Weights of a small mixture-of-experts language model, trained from scratch on English Wikipedia.
Size: 9 layers, width 96, vocabulary 16384.
Experts: 80 experts in each of 9 layers, 64 GeGLU neurons an expert.
Below are experts of layer 3 (counted from 0) of a mixture-of-experts language model. Rows are named router (the router's row for the expert), gate (a neuron's input weights, with its number), up (a neuron's input weights, with its number) and show model dimensions 0-95. Each number is 128 + 24 x the weight over its row's rms, rounded and kept within 0 to 255. Numbers have three digits each.
Before each expert's rows: "mostly gets" lists some tokens that are sent to it at least half of the time. This comes from a sample of Wikipedia text that the model never trained on.

# expert 42
mostly gets: " was", " is", " been", " be", " not", " it"
router:160154116165089167077103096153164130133136120135122177113085113128080105153103097092134112133108135147126138122135101141134097164146126115113143137149125141108122129095127152106129144104121138162133092109130099158075078154170138136157097120093109109135111104148121102144084114118116141154
gate3:123071145136161087149182139125164140139086148113117118125116126114146148152146117154099174161170117130121074127133151164085113124120158134121144104119129119104120130112166100151087141109121112077111162154153110136118155143106142126125136128141123142173123118137130168110169069110121127130
up3:122177126121104131115122139114120082103142068122147153149137132117147092097135127098110154110144144135139160132149099082154162162141112123092113157131135146146107158108095166130149134141119121172134125104095115071131109090148118139122107095136131144117139115147133132123109149216137101110
gate4:136128096102157077110141117160139112173143107116104133127168113089109164152102116127124139144128117127149153118054148113098104099109136097132088146159157125079160153131109124143152138139116169105135116144125139104134120155113130077102112109099143130120158087137167125119101077127134115144
up4:117136118118097147153112141120138155091102173141131111104091111179156102108145125126161155138093115152127100142196166168135145120158112165134159098120105135148095111120135116084137098113111102141109139125158155141140135115122152130165145123157104135150059160120094149145150153122122135131
gate5:135115137153110100105150107122105190145149167110114111113169108153118114114095148108160146151114118115118123075132148138124168140100133124136094131121143176087133160149106132124117151142113105129122143130107116115190136166105124131123114181100091101080119151110171146114126164136090115142
up5:128126130136123169110146086163099100115119113073172104120126131131131138134144153122128104121143149101133093146131187119119133135130113147154157124161125153123134112096153160132151121116069100103157128155102130108117125085131073124132100117071137153072147119137123111134124144186113109109
gate6:118088091093111021139159153096096100084127148107126161117130148102114122109145119122136157111094089149153133146121160103084124131136162124140117114081108147114102128130144143131119162148125170125141161133111144139108139096138109108093109110114144144124145153139126141156141098114124129128
up6:142101139113106087132109110116093143116124125127121126118137151105111128109123122134127150094106072090124135114129126161073115147104135115146112156108108115115147115172136123124169198126135172118170112082116124142099125096125121109148090109098112151111156182125125116188122126102095159134
gate7:156148093093118130162135172120129149122139150120152088143105120091101109093129166129115148121113109103150163131136138173121090091136134130137141071118096127092144132151194133154092139135122152100120134094112144107087118128144114128130102109081183159138161141124093118134136116133127138098
up7:141105137085152180128071169140140119127156097145160146137122169095102097136102123135110099129123113114176100126149119132144118141154156120122119070130120107156100144131150119105154167136116153108131097109148079094121121142152142144127147138122141191145109173126097107098123126100150145125
gate8:105080146122142158129140136132143171100125139103110094159151124110150181084124103139110152143129111131139106126101124145148124133117137180136145136108146174148149100095125104128141112116132074093126160188130133146127097124107129125118116104129136129083095083105157146175177127119126150100
up8:106138142106124167100165121141177125091110099141140154169106145129127114088094090110113144107121138123121132109152134138178103156077107151119145142151146166150166101092137104133151142112130106145092121126123108158092096146133126151148110125143115112069103110129153129155146088141121179118
gate9:119124127117114102132117159147104163148114142168131096099130158113120146159132110129139116114103136108135093111116086129080099094129094206125147119124143126133174158084121085125096122129150102147143118123191090153132159138125128137148156167133126132142088144134133158151133156113153090134
up9:141126112104152166121126105135121123119125118097092210170138097125145101109131112133142176165139134136137162158128152109141125135146162078100108121163103157136110092128145155114156136113100152123130131097081131103119109135117139138090109104145150133130122087078077090125118130112101129120
gate10:122124173162141085095184110187132089104119133112121086139122087125139146125140088103144135151132094126156142122127158127118117137121113130096129144160151091066088133164136140115112120137099165090130147112131122105168143142088110126130144117118130160094163104139124112125096124151096113109
up10:138134186146156126084109131141113144118116117117135118134088097121135119112131073132103128184067163094154117101141124075106112081109143155115113149127095119090127136134143142144134162152121121124147100135140146172111129144108140147112154130117136119158154112114118082170142085142131093151
gate11:136161091132150138112131114110153095095116165086144085093118116108106161116132127159120137157117131077139120114088131084139102113129049150170100096147138122109109127136088103173096145125107131154150128122114143136141149130069130129139140128113134149124141140127143147174133089138115099130
up11:132121150127138123132101114116125161146121105156120162166141166122140125130118131141128121098131119171108156154136125166135179139084173098076130165125109151121111111131198126099109110121133126098072158109125113124140112085170177135093128142154114134136121089112122112105150167130131157135
gate12:135154088072141072153124150136104139160094130156143091079142129120102102161149135130172126121126067133129126110152145120106143095137184141139147134099166152126129184103141144125100175132156144119154149139118146110128164132129128099159139121094118138092169130117137139126131140114149129123
up12:130124174100106103153092167149110183187117178132075133077110126126111098157116138110097145138118114119095146118090111099117137130139172153140171098136118125148155136135107110131142127085146142167130135161140128110131152113141135119116151116119076115144083148100113121099123120132148130125
gate13:126141143142183107119111124160113148129148120138106130155113109132124163113109116146143132137146099107113154135104093152139132099098096092109078125139124133108090124179082147114140110121104127149140151119139103101112139095095149066077128160106131109183176163125147155130126133096106118150
up13:102091130130086125182093135105129131175125150134114137109133151120143097140133107141117163121112150083147104125145149104150148118164128142156162137150111109157138102085124085103141116128143112146114114112171161129135145172111132175158124101184118143076085122115098120150131127154121128091

# expert 9
mostly gets: " an", " a", " been", " is", " are", " was"
router:170135131148127179114069117094139100135119141175111140133060128151102108131134099147138126134141144129139133103128064113147145136147111138098109141157116116133141140100147106114153141141106118096126128087128120154137107162151142176126136144112139108176109106101135108189112131089105146158
gate2:127107143143126126154118189142144121113110104111119091100100082070106135128110104130090139110161118148142116196127129088124141120127136094108142194152155087153125090139138122108111112112105136146084102099158125128132146095142071127123137135132144156139108126117125122104106119131147101106
up2:108130134166135134153134143152114117181134115130112123106108090119087105140096123176092162120122098152150122147145146131079139133143126153098144158153150102129175096098101140109103096133137093088090129092160140124115136067134077131153135125151124152150097150126141173135127109138119146119
gate3:128151122144087127124104149102102144175158123150137091129144152126136088160167127138146104135123134161128137180117119107139126179112165141122102118121095113139101091160157130111115167138085134142091120140123202128166151141124123147075117133145117143111128157140126142143081163106142134105
up3:142127123173106115113119157127101145149124102100161113112096105122105134080131105099163146125122067205145139107115123119145120154086123126150159160120127182115154184143141134124101145137088142166121112132104120115141126174119107092096141161119157127140126095132133146140103107127118116128
gate4:139128152156095143120105113137112119160149157154142100130086086122153131113121147115137108149148138140095129117130135146158133093109157145194173136149137148151123156111076107104105117150138120087132134115160108081107133094097121082100088120148118109086122121167110156153176131141140145134
up4:133121141141180111153122166135134128137120123141109103089151142098152133102166124130121126103127157137151137152121108113145144136121100114091137110089122152124131149142171154123148142162112096140074110147126133177191132163141118161124167157164143173140152149100162158114082116121143109089
gate5:123081123129154098138151117131105139136142131148133154150142158089139106126130136111162093145140172111159058092092125138170179135117101162132111158130144114119148089192125133120146120150128104140150114112166166142127076105113138150137120161142137127148112164144123132117131087092139121137
up5:134145110163110108109153106140124109140164092141063175131155147106120092119162151119182135130149154128166133126081086158134161156135099158117129140136135125128143085191138142120148156151114103109133115138125151142157076134158107125124105130114077124150115151136134138140133137086129139124
gate6:118108112110170180178138139170134135164134128101097142126138100118141141132120151138129164116127133176128134153157174106088133123117116117169067096108141126124140095117119130103077094116125108089112139124155128110126109120131109126131125147158111163085116106171126172130143095173129131120
up6:138122099116161159184108123172106128160147153126098136148105117122152127159133122139123173111110111168159148118158167090095107111142075127155086085139120107138148114100146123105106111151119145071132151117133106067146132145129117133127150153142137116119101117138101157155157093118115153136
gate7:131138144122115047106144116159166122122174136158104126173127106164136106135125125088137133095117076118122144107090104155141143132159147153117136125156094144120074154135104168112084138144140149104148116116111100113159133127147107117135177154108138135114115125126082169139142133109122124158
up7:130107147131098095174122133132131156187151150103116105126142119119115131118137115121148159119121082106199128087117110139142181156146154118110154131152100157159097145142143131104126110106141103084135148116173116112127134149146121126116125135163152109136116128140059168131176112098143137132
gate8:143124164152112143139106107125131152142155122078100128148122113141097140081121125153157162144107123175172147130123117114118147112114085085158131177168161130167154123165147108087148123101129121181105105159116118126127129159132110099105092092106149095128081132101123103142123116120121125139
up8:137137163156084131156105126093160140092139117122093121122133119169124140078124118140181147140109091099175158163113112136132141098126085061142117140152126133155140144124127095111145156139167121147110153115113102146164141171136124120106117142091145135122095128110142115166144087103132146149
gate9:107142152094153159103125137154138173180128142106167119128127075124120174139135109128093178161109109172131121173135116123110151100099104126147130174151136159141110148112148115146142118155133107099085153118158136083149128103132100145131141136142098136073118159134119160140128104126148143109
up9:128119103152104114142151087093142099086143148132101147156140177127117084147112164140170108145155134112110116049100145172116119108167174113119137112109131093116121113158097164136139146095113152147170147139137147132100116139098142098118098114095116116121128123135131118114140167115119112154
gate10:103129133132115107119135123129133132103123182106105166126158133108106128162103146137153142126149129150115123143084125157126104133100142166134130149117180072127157144144099137127134117124073107146117132161105187135114152121150152186105111126197080107137149170135155136137134128143138147103
up10:124169165125139110149091104135136135153167134107109125155150141122145121124133177121086143154087131157140129154144109125135153107164184130109099086149100128129166096184118145177116164135166093127132135139128147106124130077127133140131094121107111125108141094117081144112125115123132168097
gate11:111103129172139124122133133107084140155117145111113127173139098070124168112100169147172150188081122112132137128116131173140118098139131088131152126118099140152158109134161129135138126125123137166106187131116121143142160104084133086108139124091139145110125155179134124134133110117116114137
up11:111138105076114088139171156162159124109118106151186131110138148130155115141148135120106131080180142163122105155102136074100126172107139114096118153129135115114145124105149157147121116144163107136158104145112112096089120119159111165101117115162107105108139101104108131120153132164136118106
gate12:089098127153136103114124163128124156174101092164124079125154125101119183091111079126111127126125150131140102079082117137106149105112146143156132122120165138107138111155125095114128140106112132172132121144179112160134155154144150144143137136136178158109115123133119098150116146128136079099
up12:147129106095129146107131110162109106106145125100147166125106133099138107174110156121156134151142131137118135179118114089155123157140087094063122156160115119101158128121128145119118091114140108121155154135087176102116101114109107110102131128076108121184128122136138129111150074144138152151

# expert 24
mostly gets: " his", " her", " one", " their", " a", " an"
router:139166118107112132127064141144144097087118125140154116138095117120165116105152116153137101103159124131111167101120101128108159111133109129124140122112130160083139137081152139140147170148176118074174168102103077102144138115176110142152147147119125112160104124138130150152131108131120149141
gate2:137124101149110169107123161152138133110097090129080080134109099101125192086122121109117120181169162119137112131128091125111140139108115099088089061120149127113137125145126124087119125125144128091141099130125123152134186169130103107123150104118125154131108136127149092123110128146130133132
up2:130116119137123123133096143148120118112139118156148093102113141124102164124105126113113128132163122107115153172151125155108097139090091157131140098120148114110155105155114169081175153147113141119152106144109133161118132203128118135140161107099164133152153140079153147125119088075099100133
gate3:125092143172159124137066151139110123131167100142068143140142103153153126095122121141123096112190145139142128111127123064125141131124145127133162160107155157142130116125157143120155077136076077115107134163119128101139123126127109120138115140142085136133126175142123147163109122145122146122
up3:133166106098123131071145134129121147122077172114172146118131108100132132125112126079140125121097135148140147112125127166161143129131113129108135155175123110128160109133098136154098116170165148150107181118143117142073145115119136102110086158102163106113106165101133106092153125103141129101
gate4:139067145147128146144114148101107137142139164122135152146126096106103149118120126133135142160158122169161099087113152153109122089139108091128140109111109100182122115154119123099094090111137116142080145117159140151082148101132099143138119094142083171162105109111109110138128112135165116094
up4:155104130140108150137117127094100105111111124127113133129101112122079150116125138134139170169183104151118107100113107159071082116117097103108144113115088126145135134186151122116079117118135143124096160121137116124128141128156084162138157112137081128151087091120161092135137112122126142095
gate5:125174133105120146085120120137081163113134124144156129114093194069148150167136140072117133116122131140144140134132106115132138103124121142123124149127115141155151137140132165139140103121116133139100130140128188133153120150144127130122070107173128136137142162125118091134192095110173114114
up5:113095125128172122124126149162168119129127136130141159152141136147150106118158108134152128161139155132150095116151126120148148124193137173098102171129148093177166101093143134142123133165103112153109145141150107145100091091121116120143166158131151157152141129105107149096102105128075124100
gate6:153128143122087064138175131187124131121132140126164139136112131184113127143086138112171112155096095110149131127102132178151139133133167147126096128152128123083124140104125123155123156130179106142164121130105126153100094155138143091127113134101107135109162097125112150141144097123106136160
up6:141107165148103125139131127178115126127131133166141144103087135169155110128116107107135101098145110082128123134090139166152121131133136162123143088118122139123087155086093135131176167084141096153141113108109136133101120143148153114144160126123098133119163121093091159162106075129119137169
gate7:074091133128170132136093178072098143135183105166154169124107112071138148127151142137144131177133128104149118112114110107127138131133115151174118119120135120117130115102155144112187132132128078110127122118121133136134125128104101151115089119115145103137121129145131164140181128090117132107
up7:080103105098127107132125167129143119116155121161138090096102086133120134170127148130111110160128087155169098171113106165114076159112124144136103127113155087092123124102141123102155123151150136080149133137121128117168120134130099160112109117104135096134137114124183148132155096088142126111
gate8:078106116153108119153152071124118164146147077155127134081138164156149184165132112138095136126165147090122105111068144111095147108130121154134132074094104154124110106129145084106157153128157136159109118168130123119138109139113135137106145160133150131126108143135139134140144113115118135128
up8:127106083136127060087155089109157121109108125117150152126161125118126129111059130186146129111093129156152145087145074098149141106124182128142148155148133158139121123156115135132103119125124130120102178113142139126129163096092134111126117136152151111103107135155124135144130106123132132164
gate9:137158129131112130129147090169156115142158129147159125160114116134119113133092106120130138107104081100099158131091153178130114116146130124146174124116114127123091150118137115188147163108129176153120084108122155127102089149143114118102118161129105155120161080075115164149127114126101136151
up9:116119100136114148131135080153123125130146090132130148147120120161149113170094131125111116104117091069113137169135165116118138086098143111155065112114108156085040136099115115141147162113142101142121130168139134092102122131110114106095128148129149133145114112128099135110143156126140137134
gate10:098151130131134126132122136126096127156097140070168133088145107066083091115124130159093116102089181093138119110122123095113145134117089111110119148135191134112116139113159116118094145096124100111163110098134132105135136102105110132103111143105123130150139112168120179136119113152105127119
up10:127132113125140133098125118137123127161118131067151139083125143117081126084105121139114127106098209124121131119132100096109139169150109123108112166111184108098138170131159160144069144099122117112168104124095145126096102122121105136137118150129139099151131105169118149142124117123109139143
gate11:118129155147150104130102178118121136129130130161084136136185120100151108149127156104173137123100142106110111114130182162115110090115116155124150152136106138135150108130125128139123122121070141107150173137131121131156107138099197145104141106121087142114161177125137148128143130092138107084
up11:128137120125143160077104152136118092103102100120140142086081156077122112078152128116128124092134101135109176140117122154115124151114109094113117131134131119122149120115168121145152124127170170135123140091090090114128148133149123150169125154104103076153132135117164146115112120102067139124
gate12:145104119184133130171101117119117115101130121094092072128137175103134166109119095122120105137156160148116127145086117133137113109167155111093082173160177099133148110177116145162101166138103108138094139145125166122129113107114118132132107111140153147130123106112128112137119115101151096132
up12:146102141134116097136087100129089138137146075102135118110133188123083145136101117122122095109144153115121147139134085101086097118136111131179111155098160123091134131151117091134123169122146137138127108142116131114107133148117101165150124151115126120133115121123145185173156095078089117127

# expert 63
mostly gets: " under", "-f", " high", " pre", " top", " non"
router:124129142139107141114097154094124141128160087154116141165094092137156146088128150105102096156106172158111120113166088101148140117116105079105122123126112128162094134123146173145119150159166130101134115155155121099115098112180124104166164152171138128144130119120138119131101161155133147143
gate3:104143107100092106137119150096144147134125127118134131123113088144108135124096102103080163173104129136112117148137104126099106142163153129199111132181130167139129131109113090113170108095124120131108134125108121086122138145113130178132105127054125111148105088109127112139119156100130105143
up3:085130118144138174116137136102124143111117117138095140152137134094142196130144111109140123161108148137134158132145174135093078081132177123157142140165137099148145122137126122117165137147130138151125095141096119088128075112132143154152173151102147128130107136136119110106101125116153078169
gate4:106093096153157090139092130115140130149105128089103148125126155086113142133083174116140134149128136105130112138101098124145112130091128158171079087105131151100093120142144135127162103119148134114140163105125151100146092146138147136145151140124129164140122160169141166149106079132118075113
up4:124143163142129164126131142152162116128127118163125122135115096155113162116170114162133125095114117156156190142137150122108130121163130099158150153134133159089120153121161126147105184174132149089109131086099087162173135139133124153120180131104096134132087133121094120104140130133127128156
gate5:130108096140128105112102137109137139116118165127136090153155120117125143117107130182119119154146135130103155107125129112110129097072129082164166168150159137144134122123151108128172151151122117088099158121147163126142130147079151129115150160116105166126094164156118162149190094124101117140
up5:137112092148103146095098144091136145101136188150108115159124100129127121118134124133095103146119148166114140130139119143096125117079124085139153171120143152131129118136136113100176140155112165098084114141098153092136119125122154117144161168136076136132100153116147156148155083132096165138
gate6:162092139154105122111084099117088126132130099152173110161172143121113150135100123098136147134089079121112141116089112116124156085083092120132156115152140148145145118108122127145152181137157135131130157135142159123135149162112139106128120162137133114090114119171104169145152151114166125167
up6:165121132182104111132107128081147108119140118140133071139188129113148162108065073126114142140130081128152159122123134113132140092089119133127118141169136151111113150149110142139140159102138107070121148157102109114163155138149134108142140115145130140106117136137127146131141152090127082139
gate7:098088136156144114112094145196141118139146128056104169149142161141138131127169131165142145160125113123148119145107116131084109161113149144139125110126132160102138113131149103124138145086117132091137136143094158093126142119130131155085173109098097138130124152136143172117110133102125092161
up7:106136161118087127172180104081142151121138165146155117130141132105098109140073147132136146120131132094116139100148126125157156104179140130143116140181155114159113115113093145121146092147102100183136142105142123166105101135113129119143070127102142121099127136113105090133152112157124122117
gate8:140134172105165151103074150124125146194096166163128123159136103104138171144087105123084112120165135109169126113111136133111165099119116157122117101121150108126105159110109137124154117134160108075121146140105128137147108150106139140095132124132101109113102104087115163149088130117114147128
up8:154159125116185119105114147098166115163119155146126129150118108105119125132098106153082128167155116117153086145157136146117161114127110156128090079071139156145114161106089152123130067089162098134161172110125113126138109148136111132132124127143099137106126105110144137123135157150102115120
gate9:118123131140140117124086119104135145134111101151089073096119133116074144109110090123121118119136097159151141098113171132092129135125147084120132113109121139152123151135114076131137128150131129098151131148164106106099111160123102120123142179083085124156143143109135165140119108054115136160
up9:144119158173142125137064120122127104131162127110134169128124148149106093150159158151157165080135117101110118175136075104193130083155139131133104116143098139125116119111155112140084125120142120134145142091116132148142136142109113166135121103134124132114110077141145132133115181144120096122
gate10:093115055144129115141090125137112134163140093121138106111135130126140150118111135147142088134114127119133140098116163188109142157079078126120134122086110110106054150116104111104139096117126150137087144126129127133137119142133128091092133116160150143128113128096152154094141134130147135183
up10:099156148127128110199150154178073162141130120131136127151130160105129118162099084109112132110095143144131141173168144147124154083091145105110135132136127125133125128135094157161156091123124134159108166107123124124091151134157127111118105153138129142090146149149132108120129129130186150161
gate11:130108106139128115168106133081135104122132124168086130139156154184124099173127121148097143112197126117165113180116135156118113110102145109116103102123135123113106137142135113133112071137124090104145132117126143120103134124153131125105160159138164139131097095107091131152144063136116142139
up11:129139150136169101140102142136131094154109173150129101104115141166131091117107093117082115144160116141081110143122124110161138111135115186175101131105158193117122129095127129149166146090111105132140132100111131120126136072112153129155114147128137155130142099110099154123144155099095130109
gate12:123090125148125089115157145144149128161173092151125136153118131137127156084114124115159120085156109132162111118118123170105121154099105132175120099125113179087116114151145147153120167138131093112140157145121114115138090101110128107121143121152141129140146122162137205113134149085103141164
up12:131111115169124152139113114112155151154117140111104178150125095094113132125138177115106175162131102094144121127087108122078150137115111154125098122081126150125151135155165118144112152132165123087112129185153132164109090134134146105123142101127113120072143159149160143132110134140122120166
gate13:141109104150112140125113164172111153092123117092100182133110143123131101098134170153154132165132124152130107102090167118084128091111128140127163094101132185150123066126135105129103127137103112138126163161178104125121156137112136095104119106095149108127132144116113134097141156103124129143
up13:146093160126106119173130096129113127147116120152072183122127119140124136111088162147104113155145146124137126116115122181084156175141094170132170113100124197125129102111132124109146153140106131099136138161115133137163157125126138111124156156090155105179112099129138127117148126117122138137

# expert 25
mostly gets: " un", " sub", " El", " Con", " inter", " pl"
router:141126166124090136146135157131128125083126152158119115125125108108152141127155154103178110144122134144132133115164114086190141131133135121113134120128103159142140126134174102111101120069135143165126113115113141121098151097141104125102140096171185137118122124131100126082157108131180183144
gate3:122156150113160139128117165156095100116138113167148097098188157109108153128156166123139131115147142117152099134110125144094119130129077134139171129062131119125133111142070129109138111075126136133128118097143114133109146121096124105118124123109146186162109124138113119140120146128065127096
up3:118177163106129145108141155138093072120147101173153124103161155155164158123156172098129140120132151138116118113125124166117127131119111147121190151101134123131150143127065143137124109088151152134106114113094134151099161092137130116088114117141142167137150118131136130135133166139082133104
gate4:131139116143107182141133194161112094114124152155166075115105140118132156116134106127127105132133158147107132117155165127115209107130125110147101149127163145134150119114069132124155146134120112140134150162128105145125153149109098100166127140112108137160124086138155119115126098103099160118
up4:160125182140125044105136095100132120142144153128157102124126145126147156119124151125139126118099121146095140146111150148111101141119134109074132143145140135116129148160128116098109126123132123083082119146156137078129164094127126108119115130137112128111107183096107162142113166129153088181
gate5:127129096117120114103084154142111131136139091094120094094129185083128143093136152146139142111128134144139118129091131113126180124138129107158136124166125128123072130126162135114138153129101101130119147083140118142140077181109125121090123174144115161111114110109126123127102109084130105185
up5:120132139118142156127188099091151141133117151132140114152126074173123118127125126109119127155129130131131116148139101118106069125132113133062139107127117173126137109105101104135134096122133141132137102164129143094125156077158146118172161110123156107162140136144133131160154146160139144054
gate6:145119111122123126104134092149067100112132064082139136130122125144116139102097107141086118086108093117129128141129128126145103127099102146159167137078155130136111128183149131166154124095104099125114102136090180127105156141124116136161144122102147140121106102168105133151148135125151163148
up6:155132110146100088097141114109161106122096149093173083102177106100155121127167165120092134177109112172125149132092124138140146154164110093131109132130165138070168139116112137131096148167153098128122130114120147117141145124134115082124133093129097144128157117144103117091136122122124128130
gate7:140118163133132155139065120123099117106101152147164167118132095066159110096145130104115120136134078115104120130108117101131107056134109117122098126132141153114118094159111128174140111105116102145167115140138134117101128111129156124127133112143089132095131134146104135151159187146153141157
up7:144187150151140160132138182098172118106132176144097133132127098086171140138116109159118172168138123177143117112100098117132112118122124115106108148143136094083088143150123112151114107150114152114126098167091100090135148112144097138127157129128111124147152171111124117133125142149152133146
gate8:133124143141157163104130108162100120107102122137152139189128128140113100120121155158148134124113146155118091110136128133131134144157174096104139068147131110111155088109129152127145097172138082116154159120122133118150137119063157126080077129093105107120123103153100147142165110121126125111
up8:138097130133127115134097102142132132091118126151146155156073127072102105133117101123128125149127085153120114078150121142160113125107109109127108118129124145104149116120134137094130159178113089151115145104144177068155133176068164147126127147131116113125064139142122133137117120127127122099
gate9:125097111156158094117104143095112136093151124135108169152142087100102121134111110147142116097155118095155138070136157136131124133101113134128123148152133146098128110116092112119138171116102163134101128092103102107155150111114077105117158188111095128177123134146115121101188132128127123115
up9:147125111097147146093129088161134122143152138125146068096102175115160143149134144111142125104141153133112115121114155097112132106117171119111093118108133116165127155106142162111150099166178111131153107116154153115112064135135161121151115117153159108132169133135118132127061128149124147158
gate10:150137107119161074108144160113133126095154156161148118132117054093130091112059121156141136102110114123150113100120147136146124137116114111166117121127105104126131119074145107123138129125126132146134142099143136128094100141102110109140133184124133142111144149164065163130122156157105120151
up10:107113110126082189141133144115122120154111129103115141140176184151086114187124081129124127135149111137092139168119120170139173172143118134128101173147166159113133125137127150120101116109080106113126135108110147141165160106118123127117134085118135123130142113133156154112156112102119112110
gate11:154087174161139109166109124151139138125098155125158130141113131161114104139150147149140101125156113134109116112110128153138136098181127129081115150129116118157134131154107074115162168181105069127151134154121144108131177109132158150151143130136102151137126126115097101110139112147110148186
up11:111129122185158120141143108104127133134088124123120101152099161141118128105178084165105104104139098141146140143128148167142148154102147080130119131108104146131113159088116151098184132101101071140140144154102105108102143162172144153122140147111097111134136131100152125129108161148154134133
gate12:166105137150120140144099115112108135117125113172150118151169105152113117154093170107122165142120131109090137125131117127084146123112119148130146115096120131166146084172140072164133106119140106128128140134130186093098155095100157179109135111121109140120136139153136102176146134126112177113
up12:115153132075116083064130147104101118123138115099143137111149105147108133161143115111101141119127173105161114122105089110155117123151163140136129167119163097115147143118073137147087155139092100115144142146116161124091117114139101072146097123111128133126108152143095155149131144160098128107
gate13:122088117144145157171115179147086123128065139142088089116121155121124092132113091163116094105132134143144109129132094109115120119137129103107123125175148120106171090129112071132130134144128085100134146151121103099136121113132102118112180126099151146133144124124124146153113126066123150135
up13:154145157160133119136096125089172153135169140129156155094138128152124146127140151118146129125136149086127190128125124166131136098133162108167079117104149111121078153129107158148100097132152147158130088127119109136130144139149134126118064188156122115163132145141132124128128122135163120169

# expert 2
mostly gets: " \"", " '", " [", "^{", " “", " Website:"
router:160133119123092130097121113117132161151099147087128151099111129147164129103096111109156093109140142136093145137150070129160105127143173082104127129085079176103101149124094144122147153114110147135144129112110150113113111131130142173138084136171125120083106144138143090115144158114147128125
gate3:132088167143107120123141111094166140193140128150117118123156091122105154108116140107141129168163131164155077112120112139145160093120107109132134148148131182137138138139143141090118102100147110113142108127167136097140117116126119114113180128103117154143135112154131117066120082150090111102
up3:115136157149153161129109145137121145117145092117097140160125146116114132143134071125126096089148144092126175158140115131125115119091108133143117090096120130128149114128144097128167170112098065106103102207124135125154173134136140180131091122122142101123109149103127126149128151100128128136
gate4:133109151129173120133075137083169157162100144145137116170155139070128107158105084127133115130112130147152148110149102114148109113150112107156076123115141105152147094121132124167114106073113108121078137147138149120153153142111096104152111139153101168132138133121134120150156113151156128143
up4:138132127134167178167116129096130177144118137129121139138142158075112116135141122132132135123182131148133157105135097126133109127169113103122109101152161134175133089120122128182120134084107139151092121134094142108141116117112120112165123137126094145175181131094139105151176152138164132102
gate5:101096137128195091125117150132108129159109148091109142149139112134116144135142139143120120115130104142169091090120129116078161097107163151144117121132121099126103154148130155093146089139142101116168128108125137101115157103100117100100131145139112125139191126149119150079088122145102129182
up5:140140129114084122102139109130114138093143131134169080142128121116141142106150129155140151131120137101094142146104147136161134157135103121106162139145145131137148095088139094153129137107147158102098144126097111159146093159122095135116139074087149136133055114122087136169160127118135113066
gate6:078105116174093105116127137124133110103077124066160144149146121103091121132116128145137118112139099121111130115143158169093116098104105137154164112118120118104096097140095098149122123095101113118134122141112159158105169087150096180093137123135105128135171158106123110159130136106147134134
up6:137126136153102115144132122126123116137153115099156125122108111104093133145100144154166128111169115106131134085133125149088140135133116138130153128136106159107123141126105121154131146090115132088162132114072105129084147174203090148098127110115087124174152148147140137092121097101179104139
gate7:117117168166133131123114164108119110131140127114103161107131123133143155111108103096108105133098117125088132145104128161129124089096165153145114136146131156088166136160129177126145143134149164126169179124116083121165107124059066099117105111113141130137124116143109147099147139096120108136
up7:078133066118146114152117082148114111139107132126121111114156118157121102092142168122121152125165141082153121142154134122115126146143108163161133130116149120114152125130101151119150155098153088137149141130093159143117135122116164093096114104154143114112143122158137085136149143175095179178
gate8:147099093148147115131118101129118122125120162111143101143192118126141151105111109126091138103142077134127122127148092125107172087124087174140117105157110121133107117107112082088105107169160147109119167131157109104106147156092135101109120093129153118126121135152125119152188131136155115158
up8:133067086131152174124111141138116155129131157119126096129150132138137119127119098110086117121119117133129128135137108150091153077138116159138123132128095141130154134105111111081148119172146167106135184122092134104133127101094150080132100119125144096111102150164117104122207133130139112145
gate9:122121158151128106148128080126161151162129155122130125151166107148124117119115137126114155185142123111143131142135182108145102102139169150152081099153160166100126118148138129141095134100140113070141111150106161157161137100127132128133129113071108123110142137166103160170140123172138137104
up9:111129163131109117128134136140142112158152150131111125138099163160125113121141139115113146138149138103147164135149152131130078084111195141097069105163115162132131123131130158174118135131134158100134115124069175159161109123153124132146122107121104100092142152162117126137087163150167146131
gate10:127176124190119117173161116095098111159130141157139138129167123087112152111105132100086140133098150154151112136110121152116114142094123130129151105096119112176165133173099147120176141116143121125153145139137166154114153151131149121120143099121135143120127116105128105113177071147086123130
up10:126172129134101125106149122091102162116076120148147132140137133094116177099145152116099127163115164130107093124103117135129114139105126110134107102082115135126133150127088114094138147113161146101156129151128138122101156141127150103116137054121119159129153084105156103083183117126115148154
gate11:126135144122133143124090079165145151140127164145070137141161144104178151138182136113119148118131118138126128180107090172118082148113119131120118147118130120126138112101095131114179130134113101120126127110103165134186156133166121139084138097127137109128142104086111144147132150124176119143
up11:138123119136148127125091067137135168128140162123122102136126127095180172121173116150140130133081132076141110166139128157106112109144157118121114121093152155132140119109130120118128155071145079131140145138102155111167133068134127134115110106139135102149162151104076113126143154132143119153
gate12:127124157157127133118092135076140169162147123146144106168118128096133136096166090135155104147157134138128110157072132061127112116116116142143152123112147132115123106135125110109119076053137133133122136134118104146150139109109132126117130173147127156134120068145152171147146107128102107118
up12:167109117093142092112153131159146084113093142118092128084152102154115116153119167133143152116058108108154125119191083142093127144159119139110091138141110111109103138090122133141125140179091119117140103123152094131131125143139138124135124114093167099127103172139111106127129113134117146119
gate13:144145095145123168135080145130150183146105102087141132141123124128162152129119121110123123172087175154128107107127097103100161122083146142200083148112144137111112117109113123126139139128118117131127152130127118071135120104150175132139139142128107160123111151169140134120174089148128115143
up13:104120144097166143117164133119159082145118122103099139122157127081113135128097158123108129129102127128161157058112122149088084112111108139084118131124114131079133141095130131143138124118126133146122170141135099149132120181150133090096162141121114100097097112121178124149144105117142151171